{
  "n_layer": 12,
  "d_model": 448,
  "n_experts": 64,
  "experts_per_token": 2,
  "d_expert": 144,
  "d_shared_expert": 128,
  "activation": "swiglu",
  "moe_layers": [0, 1, 2, 3, 4, 5, 6, 7, 8, 9, 10, 11],
  "router_score": "sigmoid",
  "normalize_top_k": false,
  "routed_scale": 1.0,
  "balance_loss": 0.00017,
  "balance_bias": true,
  "shared_expert_gate": true,
  "init_std_router": 0.00991,
  "lr_router": 0.0022,
  "vocab_size": 37664,
  "norm": "layernorm",
  "norm_eps": 1e-06,
  "tie_embeddings": true,
  "optimizer": "adamw",
  "lr": 0.000853,
  "beta1": 0.9,
  "beta2": 0.99,
  "batch_tokens": 131072,
  "seq_len": 1024,
  "train_tokens": 1235000000,
  "steps": 9423,
  "dataset": "wikipedia_en"
}
Below are experts of layer 3 (counted from 0) of a mixture-of-experts language model. Rows are named router (the router's row for the expert), gate (a neuron's input weights, with its number), up (a neuron's input weights, with its number) and show model dimensions 392-447. Each number is 128 + 24 x the weight over its row's rms, rounded and kept within 0 to 255.
After each expert's rows: "comes after" lists some tokens at least twice as common just before its tokens as in all text. This comes from a sample of Wikipedia text that the model never trained on. Tokens count by the router's weight.

# expert 56
router [145 130 109 152 101 121 161 124  98 116 100 144 113 125 138 131 109 142 132 122 146  73 145 117 147 125 112 137 144 130 122 155 122 100 133  70 128 134 109 108 152 186 171 129 133 109  84  92 119 120 130 132 120 119 120 118]
gate0 [ 78 140 142 131  90 100 165 118  95 152 109 120 128 118 184 116 113 134 119  99 121 122 143 165  99 132 119 108 166 102 112 153 131 100 147 138 115 106 111 140 149 106 132 160 129 132 118 136 124 128 105 148 133  96  68 106]
up0 [ 93 119 116 133 146 141 145 139 154 109 135 138 140 112 118 142 131 146 123 114 118 136 156 126 111 120  82 144 138 161 141 102 146 154 208 144 134 136 176 134 121 177 107 129 147 121 174 153 124  94 118 133 111 131 121 135]
gate1 [131  77 148 105 131 122 133 120 110 146 169 106 144 141 115 145  99 142 161 127 123  73 130 114 121 135 130 127 171  96 140  91 138 112 123 122 116  93 124 142 131 113 137  88  99 164 119 100 123  96 126 188 131 135 128 145]
up1 [107 109 133 144  87 172 149  85  96 101 125 130 118 150 130 142 150 138 140 151 174 117  99 113 107 117 103 113 141 134 120  80 108 121 116 150 149 127 112 133 109 161 141 100  89 137 152 123 113 113 128 137 129 135 138 141]
gate2 [126 103 130 101 124 128 121 123  87 133 146 111 125 130 119 125 156 125 157 106  92 135 161 171  81 147 109 106 111  90 137 114 126  98 135 147 149 140 128 120 133 116  83 126 119 171 104 132 132 134  74 104 144 153 103 101]
up2 [158 117 138 146  90 159 118 144 107  99 106 116 111 152 132 122 128 148 119 136 141 135 133 142 106 141 124 141 157 125  95 138 150 110 149 126 105 131 190 131 108 127 124 181 100 133 129 115 117 188 110  98 121 121 115 121]
comes after: " the", " and", " a", " of", " to", " an"

# expert 53
router [168 154 119 135 117 136 136 126 119 141 173 161 146 145 115 130 104 144 150 113 193 128 147 111 133  99 126 175 136 125  92 142  94 108 156  81 164 140 124 110  90 130 143 145 170 121 115 133 116 130 130 130 105 151 168  67]
gate0 [156 174 129 135 151 163 127 131 172  98 154 165  96  86 129  73 107  81 162 110 133 126 118 154  83 151  87 166  98 122 152 158 144 167 101 104 101 171 104 135 162 136 154 143 154 121 106 114  94 119 118 133 185 126 123 116]
up0 [ 59  73 102 134  84  88 120 109 109 147 118  96 135 139 136 143 162 123 117 141 137 165 102  91 184 144 137 120 147 127 139 145 116 122 147 137  83 134 109 117 149 165 133 121 142 101 148 159 137 186 126 133 108 124 116 131]
gate1 [123 157 101 130 104 103 123 153  92 117 108 112 118 127 122  95 141 112 129 133 103 150 115 103 145 162 158 188 107 144 139 116 108 121 107 121 124  92 126 143 194 108 125 142 109 108 131 121 134 161 154  77 145 108 142 125]
up1 [104 131 100 138 142 129 113 106 141  89 146 115  98 110 125 142 143 142  96 186 101 102 111 144 110 160  83 107 176 130 125 140 152 119 113 136 130 150 117 147 145 182 112 113 132 121 125 174 153 105 141 159 129  99  68 155]
gate2 [102 128 109 145 172 169 123 106 132 106 127  84 141 109  92 129 120 149 141 114 121 122 103 130  99 142 140 108 139 138 133 161 146 129 113 106 101 136 155 167 153 156 158 159 136 153 143 127 121 170 110 152 106 115 101 127]
up2 [151 111 109 141 176  99 118 116  99 130 102 119 135 167 153 136 125 150 124 112 129  59 144 110 105 112 138 125 136 141 108 128 116 134  73 148 149 131  76 167  99 179 104 181 127 162 126 112 150 190 126 140 113 164 104 117]
comes after: " |", ".", "-", " John", " by", ":"

# expert 21
router [134 133 138 105 152 127 112 148 108 122 114 129  97 136 116 120 118 138 134 100 125 101 141  93 115 117 151 136 122 107 139 150 143  97 111 114 138 130 116 150 152 160 135 106 132  82  95 107 146 120 109 141 110 123 119 120]
gate0 [130 105 128 142  75 184 140 112 133 141 144 121 145 129  95 150 143  81 142 148 134  78 164 182 121 117 152 100 131 107 172  98 135 123 133 155 104 140 142  97 123 125  99 162 129 137 109 152 143  84 135 148 158  78 135 188]
up0 [106 135 166 128 110 102 108 139 148 134 123 159 128  69 113  94  78 141 137 127 145 147 174 135 157 112 109 145 167 107  95  88 143 142 110 110 133  94 101 115  69 135 100 164 156 127 113 190 173 127  99 131 158 131 108 135]
gate1 [142 127 176 110 124 158  78 143 162 113 148 149 134 133 136 156  93 141 102 139 142 158 115 112 120 130  91 130 164 119 147  82 138  96 162 143 124 114 134 133 116 107 138 120 143 149 118 119 111 109 150 132  85 143 157 105]
up1 [ 82 152  93 153 116 102 118  84 119 177 112 120 134 133 119 125 153 117 137 149 102 143 178 136 157  92 177 127 151 119 108 129 131  94 132 133 128 116 128 154 112  78 143 137 141 155 112 121 109 170 116  96 169 160  95 175]
gate2 [136 135 124 108 104  98 139 170 156 113 104 180 157  93 118 161 139 115  99 152 136 137 150 130 166 146 109 121  99 109 129 137 123 114 136 120 123 131 111 107 121  59 108 144 103 136 153  73 145 163  54 160  91 121 102  75]
up2 [124  73 155 158 113 101 136 138 142 126 122 122 119  98 136 168 147 100 131 119 119  65 155 154 120 144 128  95 116  98 136 155 167  84 137 106  91 113 105 122 129  88 114 142 148 108 146 120 129 137 119 173 161 101  87 150]
comes after: " the", " |", " of", " in", ":", " and"

# expert 28
router [131 146 104 122 130 141 145 148  94 126 110 136  99 141 159 120 129 169 131 147 115 118 114 111 113 158 128 177 157 150 120 110 137 116 141 120 118 129 146 115  81 130 134 111 119 125 113  66 132  89 111 118  99 174 132 126]
gate0 [138 113 103 121 125  82 123 152  72 126 138 145  89 123 198 129 114  64 126 155 160 146 148 135 103 145 139 121 108 149 106 157 104 144 128 102 134 135 138 154 121 128 126 162 162 114  95 144 143  72 144 105 105 105 158  99]
up0 [113 121 128 146  98 100 109 130 131 121 157 158 127 107 160 112 128  88 161 137 135 117 139 154 117 115 141 148 100 167 124 156 151 136 138 110 110 143 147 153 116  95 151 141 160 138 127 141 128 108 151  88 114 129 148 119]
gate1 [134 175 121 133 147 171 140 100 105 122 114 140  97 113  98 150 119 176 104 114 179 176 134 125  89 170 104 138 153 100 143 113 130 109 130 103 102 156 150 150 152 125 143 153 175 114 155  89 134 129 145 137 148 124  67 138]
up1 [119 158 140 167  88 158  90  89 112 139 145 112 133 121 101 156 187 175 147 114 161 104 146 121 143 146 109 104 114 142 131 114 154 104 131  93 127 136 125 139 108 116 153 133 152 103 147  84 134 151 150 126 163 149 101 142]
gate2 [ 95 121 128 139  99  86 115 178  87 158 150 156 100 101 112  95 124  71 134 159 142 118 178 152 112 113  99 114 133 179 135 140 113 143 107 128 103 165 168 167 120 152 123 153 118 121 120 149 132  96 139 149 122  96 133 101]
up2 [ 91 154 112 128 128  95 137 153 134 147 136 172 102 130  91 107 122  86 150  95 111 140 184 107 112 161 121  88 136 170 125 160 148 141 102 134 103 157 141 143 124 155 112 148 150 143  99 144 139  90 134 101 151 147 106 131]
comes after: "0", "5", "°N", "7", "3", "8"

# expert 55
router [150 121  97 122 119 150  97 128  76 114 135 107 111  91 129 140 144 162 141 123 123 121 127 129 125 152 163 155  97 138 142 157 112  78 135 115 135 112 129 104 115 141 148 127 153 135 128  87 114  79 122  97 118 111 119 179]
gate0 [153 138 153 159 112  91 152 106  78 134 172 101 121 133 134 169 148 126 141  84 121 110 128 124 113 126 149 133 148 153 154 109 126  81 123 129 104 114 129 123 102 129 110 166 168 124 160 103 116 102 104 133 139 157 131 118]
up0 [112 145 140  91 144 112 112 133 104 102 135 179 120 152  93 147 134 106 107 128 132  59 189 163  94 109 127 119 119 107 127 117 142 137 133 151 156 142 105 130 142 102 129 152  60 134 126 143 124 135 113 122 142  84 174 144]
gate1 [130 121 156 129 112 126 113 123 163 119 121  98  91 110 126  86 138  95 146 156 111 148 127 137 112  85 134 129 110 162 111  91 137 129 141 101 132 159  98  93 104 143  97  82 125 131 124 141 114 145 125 145 139 152 116 121]
up1 [ 84 156 118 147 126 108 114 152 135 115 135 130 161 139 104 149 154 134 122 101 167 128  95 188 167 147 117 188 139 133 100 128 129 154 153 130 117 151 144 133 146  88 154 119 122 151 107 147 133 171 157  92 116 146 104 129]
gate2 [157 120 142 161 154 126 151  66 128 130 119 122 151 110 109  93 128  96  92 111 131 177 130 160 104 141 104 125 105 116 143 118  80 116 127 159 118 128 114 125 121 147 152 145 165  91 132 130 132 108 128 111 110 158 120 106]
up2 [121 123  78 136  85 103 102 162 141 106 135 138 122 148 157 142 150 129 139 158 159  83 155  86 130 133 124 133 123 148 105 110 127 165  89 112 127 146 148 133 104 117 138 103  83 172 105 123 138 165 164 121 130 132 151 128]
comes after: " and", " the", " a", " to", " \"", " of"

# expert 11
router [161 137 106 112 154 132 120 105 134 117 148 117 131 162 137 127 114 133 125 138 135  52 153  93 108 165 110 135 137 177 138 149 103 128  90  94 152 148 152  89  88 135 146  92 130 135 104 128 122  98 112 139 119 128 106 140]
gate0 [148 113 179 116 151 143 126 116 141 136 146 137 152 110 117 100 143 104 123 152 133 139 134 112 106 128 129  77 138 114 127 109 146 147 121 155 126 133 105 157 114 141 114 110  82 103 109 166 133 111  91 144 116 135 135 129]
up0 [137 103 149 132 137 108 135 148 141 145 105 189  81 115 148 137 179 123 128 104 130 120 138 130 126 124 103 145 122 108 145 118 153 132 162 162 183 152 116 122 164 166 151 122 137 108 128  93 112 121 182 149 122 161 127  93]
gate1 [115 132  93 149 121 143 135  94 132 177 111  96 173 130 106 119 104  94 161 131 124  91  94 134 110 140 127 121 128 128 160 104 163 111 109 142 169  87 140 117 128 132  82 127 138 112  81 161 131 160  74 160 102 114 171 126]
up1 [131 148 134 155 143 107 103 119 121 114 108 158 149 114 127 151 129 132  91 115 126 175  56 154 144 131  94 127 116 117  87 156 133 132 141  92  95  95 181 138  93 106 104 142 119  94 111 121 148 140  95 131 156 128 110 164]
gate2 [136 143 143 138 133  74  87  96 143 147 161 109 120 148 164 126 136 126  90 126 153 129 122 168 131 167 115  91 108 164 152 174 120 138 123 150 117 137 106 130 130 127  97 172  59 117 141 135 154 110 166 138 143 177 121 114]
up2 [138 151 138 122 144 111 155 114 125 135 132 153 114 167 118 111 168 156 113 128 145 118 119 150 143 127  78 145 138 156 196 114 108 143 129 170 142 113 126 166  98 128 135 126 103 125  96 154 108 128 103 118 136 110 149 109]
comes after: " a", " the", " and", " with", "'s", " as"

# expert 50
router [129 167 124 157 147 141 116 145 129 136 184 117 106 138 111 118  97 137 148  91 118  82 125 129 100 135 129 138 123 158 109 128 135 129 119 132 124 150 154  95  97 165 144 159 142  91 107 139 166 113 136  76 134 129 132  96]
gate0 [ 81 132  88 114 102 128 110 146  66 132 103  93 149 116 103 144 144 131 137 113 124 140 128  99 115 124 162 155 121 114 159 137 114  98 141  71 126  98 138  85  92 129 141 125 123 167 142  66 107 102 163  87 154 126 123 165]
up0 [ 94 136 115 134 109 124 134 113 110  92  79 140 130 115  84 105 161  94 136 134 155 160 123 113 124 120 112 163 118 116 161 147 101 120 147  83 109 113 107 126 150 154 135 166 104 144 120 130 123 155 131 124 136 145 165 144]
gate1 [107 152 152 115 150 130 117 133 124 141 122 147 144 106 107 161 192 151 126 141 188 129 122 100  86 122 179 131 105 197 118  89 143 142 163  98 152 154 126 112 118 134  99 176 145 139 144 113 100 146 168 125 122  60 131 135]
up1 [104 140 109 158 110 116 155 105 116 117 179 138 156 145 133 147 156 138 141 142 166 117 119 155 121 134 140  96 124 118 123  97 159 102 130 139 127 182 103 127 118 147  96 192 148  95 130 109 103 111 107  91 124 106 132 131]
gate2 [137 160 112 100 151 118 117 128 129 132 122 143 149 125 146 116 159 151  90 140 103 141 135 122  70 126  77 133 140 172 118 153 118 167 119 124 167 133 127 103 120 124 115 123 146 141 161 141  88 139 127 123 166 142 146 129]
up2 [108 118 123 157 125 168 175 106 142 130 125 115 136 115 143 161 124 145 106 120 113 135 123 119 129 132 147 105 142 121 145 115  79 130 139 155 120  92 130 160 189 115 141  99 135 116 150  71 112 129 121 114 158 106 135 160]
comes after: "1", "5", "6", "2", "3", "8"

# expert 14
router [150 144  98 103 103 149 127  83 101 188 168 140  93 139 146 127 102 118 109  96 135  98 104 130 134  97 139 142 118 160 154 167 141 109 123 127 134 111 104 124 107 136 154 123 131 103 116 150 126  86 104 160  95 118 132 141]
gate0 [112 143 153 129 106 118 146  61  97 113 144 141 166 105 159 124  74 141 115 158 129 145 147 135  96 112 103 125 105 110 129 119 105 105  88 171  90 100 129 120 134  98 149 128 111 121 166 113 110  96  95 139  97 161 130 103]
up0 [119 104 109  94 161 105 140 164 116 146 122 168 152 128 109 117 135 137 133 104 165 107 120 165 122 123  94 121 167 152 138 135 176 130 165 133 132 118 107 109 145 129  99 124 156 132 142 144  80 114 140 134 137 162 132  99]
gate1 [136 107  83 132 119 172 134 144 126 146  84 127 101 162 152 117 141 155  94 124 155  85 108 151 109 187 143 147 131 110 125 131 153 138  96 135 119 124 105 133 120 126 151 143 147 150  98 152 158 186 165 113 122 143 115 136]
up1 [157 145 110  96 136 170 119 158 124 113 107 130 138 139 123 118 131 136  82  98  89 147 104  81 148 147 119 104 119 150 142 141 156 123  80 114 127 110 137 158 143 128 131 100 125 124 141 115  98 127 126  84 143 142 165 153]
gate2 [122 141 141 117 103  91 139 124 149 164 154 102 128 162 134 103  91 139 118 159 106 150 107 136  95 123 172 126 152 111 161  97 152 137 105 117 108 162 124 143 135 118 133  86 120 127 116 108 136 147 119 108 131 126 141 137]
up2 [122 112 130 144 103  99 127 137 126 151 147 120 148 151 116 126 151 123 145 113 134 130 118 140  87 141 135 113 171 113 130  75 122  95 139 165  93 114 116 133 130 135 144 116  98 126 125 129 147 172  89 128 153 107 104 132]
comes after: "-", ":", " |", " of", "|", " and"

# expert 41
router [177 168 138 111 141 120 121 121 122 111  97  98 117 144 140 119 174 183 133 109 149 122 154 133 147 119 155 170 148 129  81 150 132 125 134  99 128 144 132 124 105 131 137 122 129 121 123  99 138 102 134 146 109 121  97 141]
gate0 [152 141 113 133 108  95 125 158 139 163 125  99  74 115  84 147 103  91 114 134 118 149 126 131 111 132  95 144 126 103 144  98 155 142 117  95 109 106 127 140 120 114 172 101 146  63 134 116  88 127 141 118 154 145 123 132]
up0 [ 98 129 138 120 133 156 107  87 145 119 143 114 137 119 128 156 125 168 132 130 130 139 129 161 125  92 124 104 140 158 121 144 113 154 158 171 120 114 168 132 129 158 123 137 139 188 114 228 182 102 130 141 122 116 167 132]
gate1 [ 87 109 127 134 129 149 126 111 146 169 131 117 157 117 145 144 148 159 105 129  82  98 113 146 123 154 138 103 170 123 119 132 109 106 172 113 102 135 171 105 144 110 102 120 128 132 143  77 158 124 134 135 109 167  93 161]
up1 [139 126 129 124 105 150 102  94 129 115 140 129 116 106 135 140 120 118 123 108 146 116 100 145 125 118 124 101 130 131 126 120 162 132 175 149 132 105 150 149 147  99  91 158 141  76 124 156 136 132 125 145 143 145 119  92]
gate2 [ 91  87 119 110 118 125 124 125  97  94 158 125 107 146 165 110 150  97 153 138 155 127 155 178 116 110 115 184 121 108 185 115 111 119 129 161 110 144 163 107 111 103 127 106 108 111  98 121 131  96 142 122  66 126 136 105]
up2 [110 130 138 146 144 131 126 121 143 122 120 131 154 128 145 157 146 122 143 131 122  98 113  97 183 139 146 183 115 152 134 125 104 161 103  78 126 147  68 173 107 111 140 136 127 132 132 163 150 161 120 119 124 123  90  99]
comes after: " ", " |", "–", " al", " Al", "SI"

# expert 49
router [173 135 117  90 128 110 114 158  91 140 132 143 114 149 128 144 146 126 147 138 129 127 142 110 157 146 125 195 116 116 108 132 136  99 109  79 155 120 137 103 136 159 118  92 110 128 121  90 129 123 130 119  84 102 103 118]
gate0 [113 119 133  93  98 140 110 119 151 137 167 170 123 130 129 103 130 108 115 117 114 127 112 161  78 121 183 139 126 121 144 165 178 157  75 114 152 111 128 103 127 158 152 108 124 136 134 110 140 164 153 111  86 109 152  99]
up0 [115  95 134 144 111 118 143 117 127 138 144 129 172 147 105 150 166 144  97 149 153 138 132 151 117 112  92 206  96 101 102 116 140 148 125 109 138 160 126 120 137 160 102 125 137 152 110 147 113 141 137 105 138  70 127 115]
gate1 [ 85 119 113 125 146  87 192 118 120 151 154  84 103 107 139 134  89 142 131 116 124 151 125  93  96 133 115 102 119 113  98 143  79 127 119 112 139 124 118 169 139 144 145 141 171 146  89 133 125 117 145 190 112 120 108 114]
up1 [162 132 113 104 110 120 120 122 103 109 122 164 131 109 137 125  86 160 132 175 189 128 161 152  83 113 129 161 152 123 162  85 148 157 106 110 141 145 128 164 127 163 112 117 102 129 158 146 152  85 146 114  98 131 169 118]
gate2 [131 146  94 100 100 160 112  90  97 110 141 112 112 175 162  90 115 155 100 123  99 110 104 122 124 159 107 147 141 117 122 117  82  85 138 101 130 102 170 144  96  83 116 112 114 122 108 159 136 105 116 136 101 131 184 141]
up2 [130 109 163 141 123 165 150 162 148 154 138 146 131  91  87 113 147 111 126 109 145 143 115 138 158 129 147 129  64 138 142 140 132 151 117 133 129 109  90  96 146 158 146 163 152 128 137 121 117 167 141  91 158 157  93  98]
comes after: "0", "2", "1", "9", "\n\n", " List"

# expert 7
router [147 158 148 132 106 111 142 149 125 116 144 140  69  85 139 155 182 133 128 156 160 126 130 100 137 105  90 151 100 165 149 151 129 158 131 110 144 138 126 156 130 125 182 110 150 119 110  84 141 120 131  89  94 136 127 156]
gate0 [147 159 150  81 148 144 104 124 115 110 124 109 118 154 168 145 149 131 121 113  98 118 156 114 103 158 119 128 157 185  72 120 139 132  97 117 130 130 110 126 112 133 101 151 128 197 150  81 111 134 137 116 136 128 135 184]
up0 [113 176 114 135 105 131 151 145 109  79  74 145 148 147  97 131 136 122 123 132 108 137 141  86 115 136 116 103 133 127 130 162 134 126  68 149 138 122 129 129 129 121 117 128 130 119 152  90 141 114 120 140  84 169 124 146]
gate1 [ 93 122 166 126 160 104 133 157 133 143 140  85 119 139 139  88 144 163 155 115 102 104 112 178  97 125  99  72 142 161 133  87  98 103 101 152 152 108 176 109 152 140 134 108 122 149 139 137  83 112 123 188 153 136  77 123]
up1 [148 153 131 109 114 183 137  99 120 129 130 121 155 125 152 138  93 110 135 105 138 141 119  75 147 151 184 128 120  84  96 140 110 131 110 142 118 160  98 105 145 130 121  99 134 117 166 103 139 151 113  74 145 125 133 101]
gate2 [140 119 110 142 161  83 152 116 161 108 107 169 135 169 118 113 154 163 129 122 108 149 155 155 106 138  99 100 117  99 140 103  89  75 159 160 162 144 112 142 141 110 128 119 129 119 112 123 150 132 162 144 100 100 142 117]
up2 [161 147 118 119 142 138 137 115  98  99 142 132 162 154 111 107 133 142 133 117 113 131 160 116  85 136 135 148  79 143 106 146 126 123 129 103 160 130  97 120 116 129  97 108 151 159 155  62 134 114 156 139 107 145 155 145]
comes after: " ", " under", " in", " into", " over", " age"

# expert 32
router [161 147 142 129 136 139 142 113 127 112 126 107 111 122 162 153 133 160 126 131 148 141 108 109 131 136 135 165 130 112 123 129 127 138 154  92 148 115 137 114 139 161 151  82 167 115 119  97 121 109 120  98 129 187 153 134]
gate0 [ 98 107 123  96  71 124 148 104 138 150 114 129  83  95 141 155 115 102 131 128  97 146 138 110 124 119 136  89 161 147 159 145 101 145 113 131  98 136 153 171 153 138 121 125 133 103 162 140  85 121 106 166 142 139 138  96]
up0 [116 164 131 134 171 152 150 133 127 124 126 123 126 135 131 155  83 187 114 129 122  96 155  85 143 150 146 136 107  89 162 138 147  84 129 133 111 165 129 159 146 110 147  97 183 142 133 139 126 163  90  74 111 150 125 113]
gate1 [132 104 125 112 140 137 165 102 105 127 123 114 124 107 149 142 159 118 156 133 124 130 128  67 150 174 112 107 161 113 134 114 108  82 136 164  82 154 149 136 134  47 173 114 122 132 135 160  99 132 117 123 127 117 143 164]
up1 [100  92 147 104 109 119  94 146 119 120 142 112 184 145 162 104 133 137 173 116 125 141 143 106 124 118 105 113 135 152 104 109 115 115 155 149 129 134 139  94 115 169  92 108 132 157  93  93 141  90 174 144 101 107 172 114]
gate2 [149 134 138 144 116 125 103 125  83 110 127  89 168 128 142 145 164 122 164 179 123 127 115 106 156 165 140 195 148 176 158 165 171 115 125 140 130  90  98 176  90 153 112 108  94 151 137 146 153 143 117 163 126 121 130 166]
up2 [105 104 141 126 125 159 125 157 142 125 115 128 179 120 152 126 133 103 125 196 129 125 128 125 159 150 139 197 121 161 119 153 137 156 134  87 130 119 139 122  96 138 124 111  90 181 111 139 150 142 140 143 123 149 130 124]
comes after: " ", " October", " May", " March", " January", " April"

# expert 4
router [116 174 129 135 167 131 101 135 107 133 132 155  94 110 165 126 142 168 142 119 163 138 167 132 125 113 176 162 130 153 125 123 115 139 100  95 100 159 130 135 128 152 155 124 124 127 125 153 110 125 142  83 124 121  96 169]
gate0 [120 155 145 171 149 121 147 163 139 171 139 103 133 149 150  99 146 156 111 113 137 131 188 108 122 142 154 119 104 148 127 101 123 120 114 165 118 151 138 159 125 142 104 134 115 110 136 153 148  78 116 119 162 103 118 112]
up0 [ 82 141 150 128 114 112 134 166 121 141 137 132 150 122  99 111 195 141 179 126 118 153 144 117 147 147 108  97 112 153 152 140  66 147 101 131 119 124 177 133 147 133 115 114  91 116 132 166 129 160 155 160  96 117 133 133]
gate1 [106 136 102 110 129 156 139  79 112  95 165 112  99 119 180 135 144 121 154 136 120 142  90 131 111 115 109 146 172 140 143  94 166 119 118 146 123 129 111 143 143 128 100 106 108 134 136 104 116 125 130 153 162 165  93 132]
up1 [133 168 110 127 116 113  88 127 127 148 133  89 143 102 149 101  71 138 165 149 122 140 133 127 130 154 107 153  91 159 117 135 113  85 114 146 136 113 120  96 137 107 136 184 128 127 148 142 133  90 165 127 126  74 129 148]
gate2 [135 107 111  70 127 138  88 129 134 109 145 109 139 130 150 149 138 157 148 141 140 110  94 140 134 149 118 135 145 121 126 157 163 115 107 143 127 127 140 139 122 139 117  88 118 136 132 114 159  94 149  74 109 165 113 180]
up2 [108 112 162 145 127 129 112  73 131 140  99 141 138 123  80 118 145 109 143 146 110  88 137 113 163 113 146 117 120 121 119 111 126 108 142 121 111 123 158  98 118 104 141 119 133  81 111  70 134 141 114 114 104 117 115 147]
comes after: " |", ";", " Votes", " %", " Candidate", " Year"

# expert 58
router [135 156 110  99 120 145 107 111 119 121 179 132  90 121  89 165 126 167 127 141 144 124 131  89 141 132 129 164 116 169 138 122 114 118 148 103 161 165 125 130 122 159 151 155 155  90 110  84 102 108 128  90 111 156 107 155]
gate0 [161  97  80 135 144 121 131 137 120 118  79 131 104  97 133 113 124 157 156 142  97 168 134 141  48 128 133 175 110 172 130 101 132 131 164 131 131 156 146 129 128 131 124 123 129 127 107 116 104 126 132 114 108 108 134  91]
up0 [139 126  42 126 155 104  82 167 134 144  92 125 148  66 126 145 174 149 153 122  95 100 141 135 120 137 143 121 125  91 131 134 131 171 140 162 157 140 159 135 158 142 146 149  79 103 138 137 112 131 127 150 146  97 124 136]
gate1 [ 57 104 133  80  87 145 134  92 151 157 145 130 107 139 113 192 141 127  78 134 132 123  90  98 167  90 140 112 148 148 154 129 109 179 125 104 105 168 124 147 116 121  92 100 110 101 104 146 136  84 143 100 156 125 119 165]
up1 [155 107 106 152 137 126 155 100 115 119 134  86  80 158 135  85 134 101 146 138 169 153 113  80 122 112 113 142 129 145 106 124  85 166 141  78  74 113 149  99 114 117 113 139 136 114 114 112 145 160 111 115 161 129 162  96]
gate2 [117 155 149 141 154 111 118 155 122  89 168 139 158 120 173 149 133 113 151  88 125 137 102 134 137 134 117 141  78 138 149 135 104  85 126 127 178 116  89 140 127 123 147 140 181 126 142 119 156 152 100 135  97 115 171 110]
up2 [103 131 158 101 148 145 115 103  88 126 148 148 153 123 144 136 128 115 119  85 176 159 149 103 131 131 126 153 159 152 169 136 119  90 148 178 128 117 136 144 118 159  89 140 115 117 126  82 110 100 127 138 132 162  96 129]
comes after: "7", "6", "8", "4", "|", "3"

# expert 23
router [132 159  83 119 162 150 113 118 108 144 117 116 122 112  78  86 123 137 135 126 186 113 140  78 148 115 122 177 115 161 100 118 109 119 152  96 173 149 130 136 100 159 174 110 113 116 148 110 128 121 103 110  80 147 103 134]
gate0 [108 133  97 113 127 161 134 143  99 117 127 161  77 102 129 126 120  99 128 155 127 142 165 133  81 125 137 144  93 100 155  99  99 131 162 106  97 106 149 134 133 138 128 137 135 162 124 108 112 129 118 108 140  89 132 115]
up0 [102 102 121 110 119 129 132 129 125  92 121 127 134 119 119 136 117 143 158 110 122 138 106 149 172 156  97 122 100 117 133 171 147 151 118 111 131 153 140 114  97 114 162 100 163 149 143 132 110 149 124 166 156 129 149 149]
gate1 [147 144 126 157 141 154  97  90 124 143 122 136 150 141 144 109 131 131 146 137 169  65 154  94  95 118 176 171 112 145 115 136 150 123 116 120 120 126 119 123 124 139  91 151 134  98 116 144 148 107 140 117 123 153  86 147]
up1 [142 140 139 171 138 135 147 126 110 138 105 128 159 126 145 126 171 107 153 161 138  48 137 119  88 107 112 136  86 140  95 133 126 132  94 154  79 130 100 134 148 115 101 135 146 102  97 147 146  94 114 116 141 148 103 107]
gate2 [128 169 121 125 137  90 118 100 126 102 103 136 123 104 109 123 135 169 181 153  97  98 127 141 136 147 138 140 117 136 173 158 120  71 164 120 134 113 134 124 107 152 137 151 117 124 113 126 131 129 164 152 115 147 103 105]
up2 [140 131 135  96 140  87 114 106 131 121 100 145 126 102 102 117 166 148 122 118 137 162 123 133 135  82 139 123 143  76 135 125 152 100 176 114 179 139 109 123 117 147 146 143 122 121 141 106 104 110 183 139 104 158 106 120]
comes after: " and", ",", " or", " well", "\n", " but"

# expert 19
router [188 156 103 121 141 142 120 126 117 146 122 137 100 153 115 117 114 177 106 121 135  95 142  70 131 120 133 153 121 146 124 135 127 106 119  79 128 167 145 121 115 132 144 115 161 123 119  96 138  78 128  94  97 154 127 126]
gate0 [135 143 138 140  77 160  98 127 135 144 129  89 142 156 148 100 144 151 118 137 121 125 178 107 152  97 157 142 112 141  79 112 123 113 105 131 145 167 124 106 163 162 131  97 104 110 130  94 110 137 125 105 121 113 123 166]
up0 [147 116 135 118 110 118 106 111  85 116  99  88 138 111 124  98 149 160  95 101 109 161 125 141  95 131 125 148 148 116  96 120  98 177 133 102 158 110  99 117 142 124 112 100 154  89 127 125 149 113 117 103 114 143 178 120]
gate1 [150 132  79 106  90 127  96 130 128 110 144 154 119 116 131  65 115 144 149 156 106 131 161 136 144 135 109 123 122 108 139 114 166 116 112 148 137  99 166 110 160 154 133 140 103 124 158 134 152 101 102 135 135 153 141 120]
up1 [109 103 148 181 101 129 126  99  95 142 125  91 102 160 105 109 125 118 150 111 144 110 135 118 147 113 175 118 140 162 116 132 110 111 178 151  73 141 105  99 109 117 133  92 144 114  95 139 123 140 133 136 128  84 136 131]
gate2 [153 131 153 110 152 131 106 138 146 149 168  81 124 112 104 124 116 128 141  75 130 160 139 120 110 135 151 118 147  91 127 117 107  90 173 159  99 168  90 131 157  83  90 108 101 115 130 186 125 131 116 139 123 121 164 126]
up2 [124  67  91 170 128  81  91  83 118 113 138 157  99  99 139 123 142  72 132 127 126 125 106 129 131 101 136 117 117 124 111 142  99 102 129 113 150 121 118 129 170 161 146 107  80  70 143 128 135 127 133 158 151 126 113 170]
comes after: " ", " |", " Register", " —", " liqu", " images"